Weights of a small mixture-of-experts language model, trained from scratch on English Wikipedia.
Size: 8 layers, vocabulary 32768, 181M parameters.
Experts: 24 experts in each of 8 layers, 3 picks a token, a softmax router.
Training: a variant of Muon for the experts, 1423M tokens, 14950 steps.
Below are experts of layer 2 (counted from 0) of a mixture-of-experts language model. Rows are named router (the router's row for the expert), up (a neuron's input weights, with its number) and show model dimensions 448-511. Each number is 50 + 15 x the weight over its row's rms, rounded and kept within 0 to 99.
After each expert's rows: "comes after" lists some tokens at least twice as common just before its tokens as in all text; "mostly gets" lists some tokens that are sent to it at least half of the time. This comes from a sample of Wikipedia text that the model never trained on. Tokens count by the router's weight.

# expert 8
router:56 59 50 37 72 80 60 22 56 63 65 41 44 57 44 54 81 37 43 31 42 61 60 49 70 39 59 68 43 59 37 48 68 50 63 17 60 65 28 79 29 74 27 58 80 44 58 50 47 22 18 60 39 37 45 40 44 41 58 60 58 48 53 54
up0:52 42 34 37 62 55 55 40 62 18 72 46 58 42 44 61 47 66 39 72 42 59 70 47 54 68 59 34 58 50 33 22 51 59 72 52 35 55 65 69 51 54 47 50 41 52 65 50 38 57 34 43 62 52 39 56 26 65 75 25 28 38 50 60
up1:65 35 60 65 70 75 37 32 42 65 57 74 40 22 39 27 26 17 45 47 26 50 66 52 49 79 78 61 36 41 60 52 59 51 48 14 48 50 61 20 54 64 34 58 36 64 73 47 38 76 23 43 41 40 45 56 31 58 43 50 40 54 15 53
up2:56 63 23 70 56 78 58 46 62 85 84 35 52 61 49 54 57 29 36 44 34 56 59 40 70 44 74 51 58 49 43 43 56 38 57 47 40 30 39 83 44 59 63 49 29 51 96 69 34 25 38 28 52 49 51 37 77 56 42 48 15 71 53 44
up3:39 40 52 39 56 46 54 25 47 37 54 54 67 51 53 55 27 60 57 55 26 46 20 46 41 52 40 54 35 56 55 26 63 36 48 32 63 62 66 42 36 13 90 48 47 43 70 60 49 54 57 38 53 84 61 58 12 42 47 44 44 58 41 54
up4:64 54 35 15 07 56 45 76 57 40 67 47 56 46 30 33 47 54 57 50 94 35 46 69 37 48 48 27 70 51 52 41 47 50 58 45 64 30 64 77 63 53 43 39 83 43 55 58 31 60 33 56 58 28 42 50 23 51 68 44 43 62 47 38
up5:85 65 47 63 70 68 51 67 70 37 47 64 40 67 48 46 35 79 31 34 49 37 28 78 44 87 41 33 54 49 36 48 68 48 40 70 54 48 55 64 56 55 34 25 62 52 46 41 56 52 61 34 64 55 45 32 64 37 58 62 35 46 40 62
up6:59 84 62 58 28 65 41 33 44 66 40 59 49 30 51 78 34 56 47 41 43 42 40 64 38 73 26 40 23 67 50 33 47 45 42 51 20 37 50 43 68 46 63 56 64 67 33 56 66 27 63 50 68 42 60 51 76 76 54 55 34 71 31 55
up7:52 54 51 70 43 40 43 37 47 49 62 54 34 54 25 60 74 54 34 01 36 61 46 58 48 56 32 61 14 43 60 35 49 32 60 29 50 47 59 41 64 48 47 37 47 68 50 69 40 44 76 52 31 01 64 67 72 46 43 54 32 61 37 55
up8:67 56 52 65 28 49 29 66 65 19 66 38 47 40 53 23 59 63 60 42 63 16 48 70 36 50 61 47 57 44 44 47 47 32 55 32 27 27 29 41 35 55 55 40 36 70 75 80 56 83 44 64 54 84 57 34 56 43 68 80 26 56 53 46
up9:50 43 43 51 52 92 50 37 33 68 62 64 83 37 43 40 43 52 21 45 21 28 28 36 70 75 60 21 53 34 39 54 36 39 61 52 42 53 50 50 70 52 65 44 54 33 51 57 25 33 39 52 55 46 63 57 14 48 54 34 55 35 62 81
up10:76 55 41 42 63 31 76 54 30 65 56 62 52 68 70 43 40 46 28 28 40 52 32 48 42 70 29 41 42 50 78 86 47 74 70 43 70 43 53 65 63 67 04 80 72 57 68 30 69 49 66 40 16 25 81 52 39 47 60 53 30 63 72 29
up11:48 31 49 37 73 22 49 73 47 43 69 52 53 54 65 39 41 55 34 49 39 70 43 56 44 39 80 43 59 36 40 24 94 64 62 35 34 42 51 80 40 60 48 68 50 51 24 39 45 44 34 51 49 44 60 56 37 50 38 45 33 39 47 51
up12:66 53 53 24 73 46 74 35 60 34 55 30 73 21 54 58 36 45 66 40 48 50 48 48 30 25 41 51 28 40 44 49 68 49 79 54 53 27 59 62 63 58 57 75 66 43 83 45 48 45 46 60 62 53 39 51 44 81 64 65 45 29 41 39
up13:40 40 55 40 27 57 46 34 77 47 55 39 47 37 54 70 55 60 50 47 57 50 51 30 65 91 53 39 51 32 29 50 66 22 48 46 61 35 49 50 51 61 49 23 51 71 67 58 20 47 54 51 64 42 52 41 29 50 49 77 55 51 59 45
up14:68 35 62 35 33 59 67 54 40 52 78 54 49 18 65 36 48 63 54 26 32 47 31 46 38 56 32 58 70 71 39 34 66 43 42 25 38 51 85 41 30 42 62 30 82 66 43 32 58 68 70 16 38 53 32 62 56 52 65 54 53 61 67 59
up15:79 44 41 76 51 37 53 58 29 54 60 58 48 51 52 55 75 40 74 33 58 49 51 66 44 34 68 52 47 30 42 27 73 31 34 25 38 32 25 51 62 55 67 55 60 55 47 54 41 57 23 66 42 41 43 30 34 60 61 45 43 34 47 58
up16:73 59 50 40 17 69 64 48 61 56 34 46 54 51 34 61 68 57 51 50 53 51 63 73 67 23 45 32 43 53 64 46 57 49 57 47 47 57 43 06 43 54 56 89 50 70 50 47 48 55 53 43 32 48 61 50 38 70 53 51 48 31 52 26
up17:62 71 65 39 63 53 57 45 99 53 75 42 34 46 51 59 50 84 53 33 27 28 50 65 43 54 62 39 43 74 80 41 60 16 58 60 54 53 42 73 48 55 75 60 96 71 66 47 34 50 53 53 37 71 71 39 60 64 39 47 67 58 39 62
up18:80 46 55 43 56 51 54 65 62 44 39 34 47 30 27 36 54 70 28 69 59 57 66 58 20 52 62 19 54 37 56 52 60 38 67 52 62 48 54 62 45 47 60 25 45 75 67 42 60 55 27 45 55 64 48 22 49 55 66 25 54 38 40 41
up19:49 56 52 32 52 48 47 65 56 49 61 60 76 45 34 73 26 50 56 61 46 47 55 77 67 63 70 41 33 49 50 39 41 48 41 74 54 55 70 60 63 69 22 40 48 43 33 83 55 27 61 38 36 47 77 47 47 48 76 46 33 59 56 22
comes after: "\n", ")\n", " |\n", ")", " S", "1"
mostly gets: "==\n", " ==\n", ").", "===\n", "\"", "\"."

# expert 9
router:33 40 41 35 65 57 67 49 35 48 75 29 59 54 54 69 71 38 67 38 42 59 61 57 65 30 40 82 41 52 38 56 60 53 64 51 66 90 45 71 22 59 42 54 56 49 39 39 36 35 34 58 45 24 40 39 24 36 30 63 60 41 48 54
up0:40 54 62 42 46 42 62 50 53 32 51 24 61 47 71 31 39 24 71 30 36 47 27 66 45 47 41 26 59 59 76 45 56 39 63 40 25 35 39 34 76 34 37 58 37 32 69 57 41 50 68 32 38 55 44 60 48 66 65 56 33 54 51 77
up1:28 42 43 63 62 31 32 51 56 55 60 13 80 69 61 65 18 55 36 34 67 55 24 48 68 85 39 77 25 39 77 39 63 54 37 46 26 83 74 59 40 41 48 56 73 55 74 61 42 55 56 41 41 69 49 25 18 36 43 47 39 58 02 57
up2:33 52 41 50 66 20 59 55 41 33 47 40 14 52 61 48 62 43 54 20 38 87 70 40 54 53 54 63 48 40 25 26 57 53 40 51 41 43 69 68 50 29 68 28 35 31 47 48 55 71 49 51 47 42 65 39 43 95 46 34 46 51 31 60
up3:57 45 74 65 43 64 60 51 55 47 80 40 37 62 56 42 49 62 48 41 70 86 63 59 46 42 53 47 21 55 58 61 46 66 47 61 34 79 43 27 38 40 30 39 27 36 65 44 54 51 70 39 42 64 64 48 58 79 45 55 38 72 50 54
up4:59 46 55 42 24 68 33 72 38 48 57 51 27 63 55 68 56 55 35 41 40 41 66 51 60 63 64 55 49 18 36 18 71 55 52 59 41 35 15 41 47 51 34 32 45 44 63 45 60 58 33 54 71 38 65 78 63 24 60 58 65 41 48 51
up5:58 29 33 46 43 38 45 38 52 17 35 45 16 61 46 27 51 46 56 80 26 34 52 34 46 37 63 47 58 74 33 44 62 58 41 46 55 39 45 59 52 42 24 52 56 54 50 71 35 71 64 22 36 13 68 71 41 55 24 01 61 50 60 52
up6:69 30 66 57 48 48 61 64 44 37 54 80 56 24 54 58 42 74 54 38 55 46 28 57 69 70 24 48 71 44 80 40 42 29 75 72 31 51 55 41 36 53 28 35 61 78 55 44 43 17 59 55 51 39 52 69 44 22 46 46 33 51 51 38
up7:22 52 57 42 45 39 63 32 42 13 68 30 41 60 42 36 23 71 49 29 62 33 43 73 65 58 68 58 45 50 51 28 35 40 58 19 70 53 73 17 53 60 43 56 44 73 70 66 70 48 55 39 25 62 33 55 23 62 72 51 25 58 61 48
up8:38 49 65 37 23 52 45 54 67 49 34 72 79 53 79 53 56 39 54 59 46 39 35 54 47 71 72 47 41 42 49 45 37 40 41 48 68 43 51 61 37 81 17 56 29 49 29 42 62 67 57 42 55 34 47 36 74 38 64 66 24 61 29 65
up9:40 21 44 50 62 56 37 39 47 62 39 63 62 35 16 56 42 54 32 60 45 48 67 34 36 42 46 30 52 80 56 51 46 51 58 58 37 35 59 83 48 42 59 47 58 48 47 67 38 60 46 78 41 47 65 43 37 40 34 52 34 59 32 62
up10:46 36 56 63 58 34 35 68 56 68 37 44 91 50 62 41 52 52 60 80 70 35 43 54 67 47 52 66 46 50 54 54 65 65 49 31 70 41 50 40 75 52 49 36 40 74 74 55 61 31 35 71 61 39 57 33 44 08 49 49 53 37 38 67
up11:31 99 54 47 53 45 32 31 65 15 59 78 92 45 61 48 29 24 57 31 70 51 56 22 53 51 30 65 27 33 38 53 52 48 50 69 36 53 37 71 54 32 56 48 62 44 77 40 64 51 72 36 40 65 39 53 69 51 36 54 38 38 53 44
up12:34 32 32 37 52 49 27 29 35 73 44 56 68 50 34 30 62 72 51 42 62 69 56 67 53 63 32 13 59 51 60 46 71 65 56 33 69 24 66 48 32 40 26 69 48 54 50 60 40 69 46 48 45 64 29 97 32 60 52 68 43 58 71 26
up13:56 62 32 21 47 44 44 22 47 64 56 39 52 29 55 58 45 44 49 58 18 46 34 53 37 61 22 52 72 55 49 55 32 54 47 20 51 69 35 43 75 43 48 28 37 62 37 46 50 29 65 40 43 48 22 64 55 37 49 52 32 66 35 83
up14:99 48 24 23 64 57 62 59 24 55 49 45 31 37 44 21 50 58 46 54 48 40 46 41 66 62 65 60 25 44 25 28 38 56 41 73 56 63 72 58 73 51 66 15 43 34 70 81 51 63 45 56 66 70 69 32 44 58 54 61 38 53 38 63
up15:65 27 47 49 62 54 48 69 29 36 65 55 87 70 18 55 55 57 37 50 38 51 51 69 70 48 39 39 15 52 61 38 58 50 31 63 62 24 31 79 52 65 49 54 45 59 72 81 14 57 68 33 57 30 52 72 51 76 40 30 44 28 67 55
up16:56 48 34 45 43 52 68 63 45 51 58 31 72 41 54 61 53 53 59 56 52 49 30 47 64 70 55 55 36 38 59 40 75 33 50 53 59 32 50 40 70 22 49 37 39 70 40 36 13 82 54 25 43 58 49 44 45 54 81 41 64 32 45 74
up17:48 71 65 32 51 76 76 46 54 50 63 24 44 60 58 56 55 29 48 60 60 69 35 47 50 54 53 34 43 62 36 47 39 59 52 57 47 45 51 59 56 55 75 24 59 82 46 47 41 44 38 66 67 43 26 49 44 51 88 49 44 68 45 55
up18:43 47 56 46 45 61 35 40 47 53 43 77 81 32 33 63 48 50 58 24 76 45 45 43 58 38 49 36 41 52 41 66 28 83 51 26 44 26 72 58 70 57 61 60 43 33 48 69 48 43 56 75 64 38 58 68 74 68 56 28 56 39 42 54
up19:47 36 73 43 64 69 59 39 40 61 48 57 57 34 56 34 37 61 65 52 54 31 45 58 34 71 58 36 29 54 72 51 55 72 46 27 42 32 48 18 39 20 48 40 60 54 37 56 45 34 52 34 51 76 48 42 32 50 33 77 38 55 51 28
comes after: ",", ".", " of", " and", " that", " as"
mostly gets: " that", "'s", " which", " he", " it", " their"

# expert 15
router:53 33 23 25 55 50 35 43 51 66 48 37 47 49 62 51 59 28 58 63 44 54 45 46 40 53 38 65 55 39 51 68 54 71 64 41 48 71 17 49 29 67 25 53 80 33 54 74 59 34 36 79 59 31 59 47 43 31 35 74 69 63 44 44
up54:57 40 22 52 50 49 51 66 46 52 33 40 52 30 38 48 54 22 36 26 56 62 51 39 28 42 27 39 53 43 58 41 52 32 69 63 41 31 57 66 47 59 67 53 46 33 39 22 42 50 49 62 51 42 54 93 38 81 50 32 23 37 57 52
up55:91 81 50 47 75 52 47 40 19 51 50 81 50 51 59 28 42 55 56 75 24 33 52 45 49 61 22 36 50 49 71 20 73 57 58 46 46 54 47 44 68 25 68 72 46 64 39 31 48 36 30 48 58 43 39 35 54 38 59 61 20 51 71 48
up56:77 69 52 65 40 14 56 52 35 54 72 36 37 52 32 49 51 59 59 73 40 54 28 12 64 32 55 40 52 48 50 58 34 50 23 55 58 17 36 62 56 76 60 57 69 67 57 56 62 58 55 37 41 58 65 82 59 56 29 42 56 46 54 28
up57:63 45 37 46 14 38 45 52 61 35 44 41 77 72 43 86 25 47 60 72 41 56 45 45 40 40 30 29 58 31 61 28 46 46 62 70 84 51 18 22 47 70 54 39 46 32 65 28 71 46 42 66 53 36 52 70 32 32 44 66 43 51 63 75
up58:78 69 43 74 45 68 56 53 71 56 55 44 37 79 54 68 48 62 37 46 43 14 45 64 49 35 75 60 53 40 49 49 56 54 64 58 37 58 57 32 49 65 49 46 53 73 40 37 62 68 53 59 64 44 38 16 33 47 69 70 93 60 47 64
up59:65 60 30 41 38 45 55 50 52 60 44 16 28 33 19 13 73 61 26 50 35 48 49 81 44 36 62 56 53 42 46 48 61 48 37 51 43 26 66 57 68 73 21 68 32 52 48 54 35 64 37 72 69 60 50 41 33 47 42 56 33 67 26 40
up60:47 62 57 43 68 43 38 64 67 50 57 35 21 51 37 52 40 59 66 44 49 53 85 56 71 46 48 50 51 54 79 50 79 19 58 54 65 27 55 62 50 43 54 42 34 34 27 52 34 22 10 47 60 38 44 58 40 23 47 61 72 53 59 57
up61:43 59 64 64 47 62 27 73 69 34 41 36 14 48 40 44 35 29 77 30 58 66 64 53 55 66 22 52 21 50 46 58 65 58 40 31 62 37 47 20 57 34 65 47 47 45 27 19 17 34 53 53 72 18 53 70 65 46 25 53 49 53 10 50
up62:85 58 45 62 48 51 64 54 56 62 17 31 47 56 42 48 50 60 62 64 43 69 42 55 46 30 56 45 64 48 31 43 85 77 50 82 55 45 39 47 55 56 37 56 45 65 32 59 64 43 93 72 34 64 71 72 52 77 38 31 53 49 38 50
up63:70 68 13 77 39 48 65 49 28 47 29 41 53 70 54 64 31 34 72 51 31 45 47 21 59 52 52 50 55 53 38 51 47 56 44 55 54 27 53 47 50 57 42 42 38 79 61 60 61 39 68 44 59 69 92 58 66 14 36 47 37 77 71 58
up64:68 39 56 49 42 75 56 45 47 49 78 15 57 48 43 45 43 60 18 25 69 38 78 78 48 41 45 61 73 61 57 66 50 49 54 24 48 69 25 43 68 39 53 53 66 45 27 43 62 31 49 56 68 50 44 52 72 50 14 47 51 37 51 38
up65:37 36 63 52 47 71 26 40 30 26 53 40 36 65 62 37 44 56 32 64 59 52 42 47 27 41 56 31 58 39 63 59 49 48 61 73 49 55 74 47 61 32 65 51 72 47 74 52 36 16 27 39 74 35 50 55 40 67 59 54 34 53 62 33
up66:47 38 36 45 52 38 40 43 71 43 62 70 66 43 84 40 56 74 43 33 61 46 68 47 25 66 35 45 66 57 35 42 39 43 50 72 62 45 49 52 26 56 40 65 48 72 54 38 17 53 28 30 53 57 59 79 35 55 00 40 38 71 57 24
up67:64 18 59 13 42 48 28 41 51 59 49 56 10 44 63 33 49 27 58 66 50 39 69 59 52 55 65 63 46 32 63 43 54 80 42 68 75 77 68 51 41 53 29 50 70 45 39 52 46 46 40 54 29 71 42 48 59 31 46 60 41 47 58 64
up68:37 37 56 32 44 64 48 66 36 50 58 62 59 46 61 40 54 69 84 45 75 39 59 42 94 41 51 57 26 60 65 42 61 44 49 64 44 41 13 44 51 27 64 38 24 56 59 63 56 38 37 65 51 63 64 45 29 68 44 59 38 59 64 52
up69:61 57 61 47 67 52 23 54 40 50 66 37 32 62 48 54 43 54 27 38 45 62 59 81 45 33 40 51 34 46 68 57 75 48 26 71 53 57 40 30 36 80 50 37 50 49 73 35 59 40 52 46 49 59 33 41 66 42 57 79 44 39 56 54
up70:71 66 51 58 79 52 62 79 59 48 45 66 42 37 49 19 45 42 58 48 46 24 25 41 45 49 50 58 65 62 52 53 56 76 72 35 51 57 14 59 56 36 48 50 49 35 51 76 61 24 45 39 83 38 41 69 74 66 54 73 28 52 62 75
up71:70 27 44 46 53 52 46 38 60 50 17 45 66 43 53 46 60 44 54 77 62 74 58 33 09 47 52 14 55 20 50 54 92 47 63 48 29 67 37 68 66 53 46 68 58 64 48 51 70 50 27 43 44 40 83 54 36 12 49 54 67 47 51 65
up72:65 59 42 45 77 60 22 79 51 30 39 36 57 46 83 34 61 58 80 49 47 48 49 59 32 37 42 50 63 39 27 63 56 60 59 65 58 58 57 55 42 40 65 60 34 54 23 84 43 57 40 68 77 59 59 35 56 52 62 39 49 58 57 38
up73:57 55 36 25 30 29 41 51 52 53 69 45 50 34 58 51 50 40 41 50 44 44 39 11 39 57 33 58 67 38 51 53 16 22 43 59 37 44 25 47 64 82 56 60 23 73 83 28 45 67 72 50 64 00 46 69 64 46 46 58 56 40 33 76
comes after: " ", "0", " W", " H", " E", " |\n"
mostly gets: " Nancy", " |\n", "196", " |\n\n", "'\n", " Died"

# expert 19
router:42 39 31 32 50 51 47 42 52 56 78 31 78 60 59 63 55 44 81 39 62 65 70 38 63 28 58 82 60 59 37 52 57 31 62 55 61 76 47 73 28 71 31 50 67 37 38 79 50 33 31 76 63 47 72 65 42 45 37 59 51 48 58 61
up0:48 60 40 25 41 35 52 63 52 71 43 64 39 40 59 35 42 41 42 30 72 40 42 55 58 43 40 35 50 59 58 43 80 60 86 66 60 57 49 47 62 61 80 62 24 42 29 92 06 39 26 40 69 37 63 74 37 57 51 55 66 27 59 42
up1:44 33 45 38 44 71 72 33 47 31 62 41 42 68 43 50 23 73 48 47 22 37 37 65 54 59 44 83 39 95 21 35 52 59 44 45 45 48 63 49 45 44 43 33 54 65 73 66 47 55 53 54 43 58 58 40 38 40 50 48 34 52 51 45
up2:53 37 70 41 73 55 76 57 65 24 46 48 40 30 64 50 47 43 73 37 59 60 48 45 75 41 66 40 47 38 22 49 76 35 35 53 71 39 32 54 46 34 42 41 42 54 49 74 19 43 43 46 42 36 38 81 69 61 28 73 52 38 47 50
up3:48 58 75 44 68 38 41 51 74 26 62 66 75 44 65 52 67 49 76 62 83 54 53 46 23 25 59 69 33 45 58 44 38 48 55 54 58 58 57 60 84 50 37 26 40 45 53 64 58 26 63 66 22 58 55 52 49 19 34 54 45 76 33 60
up4:40 45 45 21 31 51 51 30 32 45 66 34 47 26 42 52 15 51 50 55 32 53 46 67 41 48 54 26 31 47 47 60 53 51 68 55 19 59 70 46 60 59 66 39 64 43 60 70 51 71 48 52 51 49 80 46 51 46 32 91 58 58 39 76
up5:53 41 04 55 28 56 55 53 56 70 32 68 67 77 48 60 19 71 82 23 43 49 57 81 43 58 42 55 44 76 36 27 67 47 66 34 31 62 56 48 65 67 53 50 43 46 73 45 54 64 36 52 45 39 55 32 61 68 47 42 45 62 44 49
up6:62 46 47 29 40 52 69 60 33 47 54 63 63 47 38 56 63 60 26 31 71 58 65 72 43 45 36 34 45 32 46 42 83 36 57 49 66 38 31 32 60 54 30 45 37 42 45 40 54 26 48 46 28 51 53 63 42 60 46 56 59 92 68 62
up7:51 43 36 39 32 40 27 29 57 61 25 41 56 72 26 39 52 36 50 57 64 56 53 57 50 62 39 47 59 65 47 35 55 19 62 67 37 54 40 54 32 58 44 55 53 49 65 70 39 57 21 48 53 49 53 47 55 65 20 46 49 46 40 45
up8:56 29 41 70 38 39 78 27 50 63 53 32 56 38 44 74 50 60 60 64 54 47 23 90 57 57 39 16 49 72 33 20 70 35 50 12 43 57 46 57 49 55 54 48 38 49 57 53 72 52 70 51 49 40 51 34 65 29 50 68 55 72 59 62
up9:53 67 52 42 58 63 78 68 29 75 49 60 71 50 27 75 40 42 44 31 47 30 50 68 46 33 43 57 11 75 42 42 49 44 45 53 51 58 71 52 52 69 53 75 63 55 46 68 47 63 35 64 43 69 35 58 73 38 38 58 55 36 68 52
up10:59 33 57 56 63 55 62 25 67 50 55 49 76 47 30 68 57 21 30 54 42 58 65 12 17 51 73 50 48 68 63 17 66 89 44 45 60 78 57 68 50 50 54 66 77 54 59 63 53 66 52 35 57 57 67 67 28 47 51 43 72 71 30 54
up11:51 36 36 54 30 22 69 50 49 51 56 30 53 66 61 36 46 65 56 43 37 41 35 27 40 86 83 63 51 55 22 36 42 27 43 32 33 73 48 62 48 31 40 82 47 60 53 67 43 46 46 52 43 48 54 55 34 64 67 32 38 53 53 48
up12:54 56 63 58 45 75 42 62 51 53 49 33 39 57 43 31 44 25 47 43 46 30 61 60 38 39 35 69 64 58 26 43 26 73 28 66 43 43 46 47 38 50 52 53 54 48 44 75 32 67 46 73 63 45 43 48 50 44 64 63 50 49 56 45
up13:47 25 40 29 55 71 30 36 67 51 51 38 55 64 55 29 36 32 61 54 56 62 32 41 39 60 48 46 27 17 37 50 47 48 61 66 66 91 43 33 60 67 82 49 30 33 40 64 71 41 45 48 48 43 43 57 55 65 53 59 66 53 64 41
up14:68 33 50 29 32 44 67 45 42 64 66 56 46 29 48 42 57 49 63 53 81 65 57 66 19 49 56 62 53 56 20 44 62 54 66 23 55 52 57 77 56 50 53 35 48 56 56 32 42 39 41 64 57 40 44 35 60 72 62 48 66 39 62 42
up15:71 48 23 36 27 37 53 64 51 41 69 57 63 76 30 57 32 48 50 46 32 40 81 81 41 43 23 58 52 69 59 52 41 25 21 76 41 24 51 21 76 52 47 67 47 53 82 63 44 61 62 38 65 57 35 50 73 52 48 42 26 57 42 54
up16:20 75 68 59 49 24 40 60 16 39 46 46 77 70 57 51 29 47 58 49 36 33 45 36 61 30 69 46 12 27 78 53 46 46 61 26 30 53 42 30 51 51 61 60 41 38 24 78 09 38 39 46 58 40 51 70 44 33 37 20 78 49 72 59
up17:75 33 45 39 50 51 99 64 49 48 55 40 44 42 46 44 74 37 39 38 79 58 89 64 42 57 48 59 58 57 80 41 34 46 58 70 44 48 58 59 48 55 62 24 69 54 41 86 36 52 51 42 32 59 35 48 63 56 59 53 63 21 22 62
up18:55 17 50 65 42 57 54 26 53 51 63 39 69 25 48 32 55 61 73 49 44 79 34 46 58 30 12 73 44 59 48 66 74 44 63 66 50 60 43 52 28 54 55 78 67 42 39 37 74 64 40 53 52 45 26 59 58 57 48 56 44 26 43 56
up19:34 21 48 55 30 58 79 43 22 51 50 58 46 61 62 24 31 14 49 54 74 70 34 60 73 53 75 27 66 13 60 28 30 45 47 46 41 35 29 48 42 59 51 24 37 52 59 63 53 28 38 55 47 57 36 55 47 57 25 93 31 62 82 46
comes after: " the", " |", "==", "|", " in", ";"
mostly gets: "%", "See", " times", " weeks", " ", " percent"

# expert 5
router:52 28 43 34 62 73 44 35 39 61 46 40 69 69 48 54 61 45 60 45 62 74 51 42 62 36 33 69 58 61 53 71 56 50 59 48 46 78 28 32 23 45 34 47 51 31 40 63 51 35 36 56 37 15 58 37 35 39 34 58 63 74 42 34
up0:54 67 36 56 46 83 35 52 61 38 34 56 74 47 67 62 83 40 31 34 48 36 36 46 70 72 49 59 53 24 45 70 40 88 48 34 35 58 58 59 57 53 33 35 69 57 45 61 46 81 66 37 39 46 75 79 70 10 13 44 26 75 59 73
up1:54 35 68 49 67 35 17 78 38 57 56 48 65 66 50 48 59 58 55 51 45 32 55 32 50 26 84 73 49 59 50 47 62 61 63 35 42 35 54 55 11 86 44 73 48 59 63 57 33 30 66 76 27 44 49 69 57 56 44 33 33 58 40 59
up2:68 52 36 73 76 43 37 60 47 60 47 59 46 27 59 29 31 50 76 52 48 55 35 68 38 43 28 59 93 36 18 54 79 37 39 44 47 56 54 25 18 42 34 42 20 37 39 57 62 61 47 30 40 45 45 63 57 25 28 62 30 26 62 71
up3:57 61 38 34 32 37 41 43 59 26 65 70 57 38 58 47 60 40 34 65 41 51 44 58 61 47 27 61 67 47 38 31 58 53 46 24 50 45 40 39 59 73 32 58 54 84 69 56 36 43 45 49 47 73 73 46 38 61 63 66 45 30 63 49
up4:58 37 38 29 60 88 50 42 35 69 59 40 31 28 33 30 42 57 37 39 71 37 45 47 53 60 41 43 57 72 75 44 33 62 56 65 52 52 44 27 64 17 38 45 54 52 51 65 46 46 85 50 67 52 41 58 65 12 63 57 43 68 38 41
up5:49 32 46 60 54 65 38 47 46 57 40 51 62 40 44 45 53 44 50 53 40 60 49 61 47 49 49 47 53 42 66 49 45 37 55 50 45 49 47 27 38 60 30 82 62 36 30 48 49 41 39 56 67 46 65 39 66 60 69 39 25 45 63 79
up6:27 59 45 35 45 54 47 44 31 55 63 26 59 62 60 64 57 74 62 48 59 35 64 64 59 55 42 65 46 48 44 56 50 42 34 58 40 56 49 25 57 69 44 21 37 58 91 63 31 39 55 11 63 52 62 53 24 70 57 13 72 62 54 54
up7:41 37 57 75 46 46 43 33 43 56 69 38 49 67 46 43 50 50 69 71 76 32 41 84 62 56 62 79 44 56 50 43 61 57 46 52 42 34 27 54 34 33 37 58 58 62 46 63 48 47 68 22 69 43 49 50 52 35 54 68 14 64 58 50
up8:52 44 62 37 26 57 62 46 47 26 33 88 50 65 53 33 71 67 24 35 59 50 63 73 38 63 38 48 38 55 50 49 40 80 59 73 48 53 43 41 67 43 46 42 59 25 64 47 40 47 46 32 72 48 63 84 46 53 54 45 25 32 47 56
up9:49 26 64 59 49 16 52 63 65 57 59 48 47 43 51 56 55 39 49 40 65 29 39 47 44 55 40 61 50 37 86 55 75 65 68 66 36 42 38 70 19 41 63 27 37 39 61 42 46 42 62 48 74 54 16 72 40 47 60 66 73 56 73 69
up10:73 23 63 38 49 69 66 90 52 31 43 49 36 52 53 67 27 19 70 55 40 85 46 62 64 49 42 52 47 44 42 21 45 66 56 93 23 35 68 45 30 60 45 32 50 43 42 40 55 77 44 76 62 70 40 47 55 37 65 36 40 75 61 57
up11:63 09 82 50 47 53 51 60 59 34 51 49 33 72 81 65 73 46 41 62 48 40 45 50 40 22 42 49 55 37 54 36 45 51 39 37 47 36 43 62 72 32 71 46 25 84 78 43 53 41 46 47 57 59 98 43 55 37 55 34 50 42 57 36
up12:59 77 60 54 57 31 49 40 70 72 66 68 66 58 54 36 15 21 44 54 38 20 25 46 61 63 38 31 42 67 44 53 63 37 48 48 19 46 68 56 36 24 50 55 38 49 69 60 20 69 70 52 41 68 61 50 45 59 37 54 53 69 36 18
up13:63 42 66 67 27 64 48 42 17 69 58 69 42 56 71 49 45 68 48 57 09 74 30 57 21 22 77 58 56 50 26 49 58 60 41 74 60 81 41 62 56 72 20 27 49 38 41 30 63 58 57 72 54 63 53 79 58 47 66 25 59 33 59 28
up14:71 67 70 41 32 62 64 61 53 48 85 45 39 40 36 80 27 42 62 28 29 68 52 61 62 29 47 44 58 54 53 17 65 31 42 49 44 31 80 58 49 53 46 49 79 56 28 52 62 67 46 38 45 39 66 49 62 71 57 48 42 56 65 42
up15:43 47 63 72 44 52 36 47 59 16 53 35 31 64 61 56 54 46 60 27 57 51 12 37 69 28 15 61 70 52 74 54 49 59 63 61 61 43 40 49 60 29 57 65 64 70 49 65 42 26 46 49 63 60 46 30 61 53 57 48 52 43 69 43
up16:14 54 59 69 74 45 35 23 43 54 41 43 57 38 30 43 66 45 94 37 56 31 49 47 44 45 72 57 50 51 74 46 43 40 23 38 48 28 68 86 39 23 63 74 52 38 42 50 82 80 58 57 92 59 71 44 45 40 15 57 32 58 22 48
up17:44 30 50 44 39 49 44 42 69 68 57 61 53 46 30 38 45 47 67 55 66 60 50 29 57 19 53 60 27 68 34 35 50 60 54 42 56 49 35 53 42 25 61 41 81 84 42 60 73 61 58 38 70 68 46 72 38 63 42 47 30 35 58 55
up18:45 28 81 17 40 62 68 43 11 26 49 58 70 65 61 34 44 63 76 55 49 49 58 47 50 34 41 60 42 56 21 56 38 42 34 44 19 65 67 36 50 47 89 53 65 26 48 41 36 53 44 62 76 53 67 73 53 45 39 62 57 56 57 54
up19:74 37 24 66 71 55 46 68 69 62 31 57 35 48 57 30 51 58 56 51 55 45 41 68 33 73 51 20 03 60 25 48 59 77 69 35 64 21 57 42 59 38 46 31 50 47 45 54 76 61 50 64 44 60 47 38 36 50 46 41 43 38 56 52
comes after: ",", " |\n", " G", " K", " D", " R"
mostly gets: " Ohio", " major", ".S", "In", " England", " important"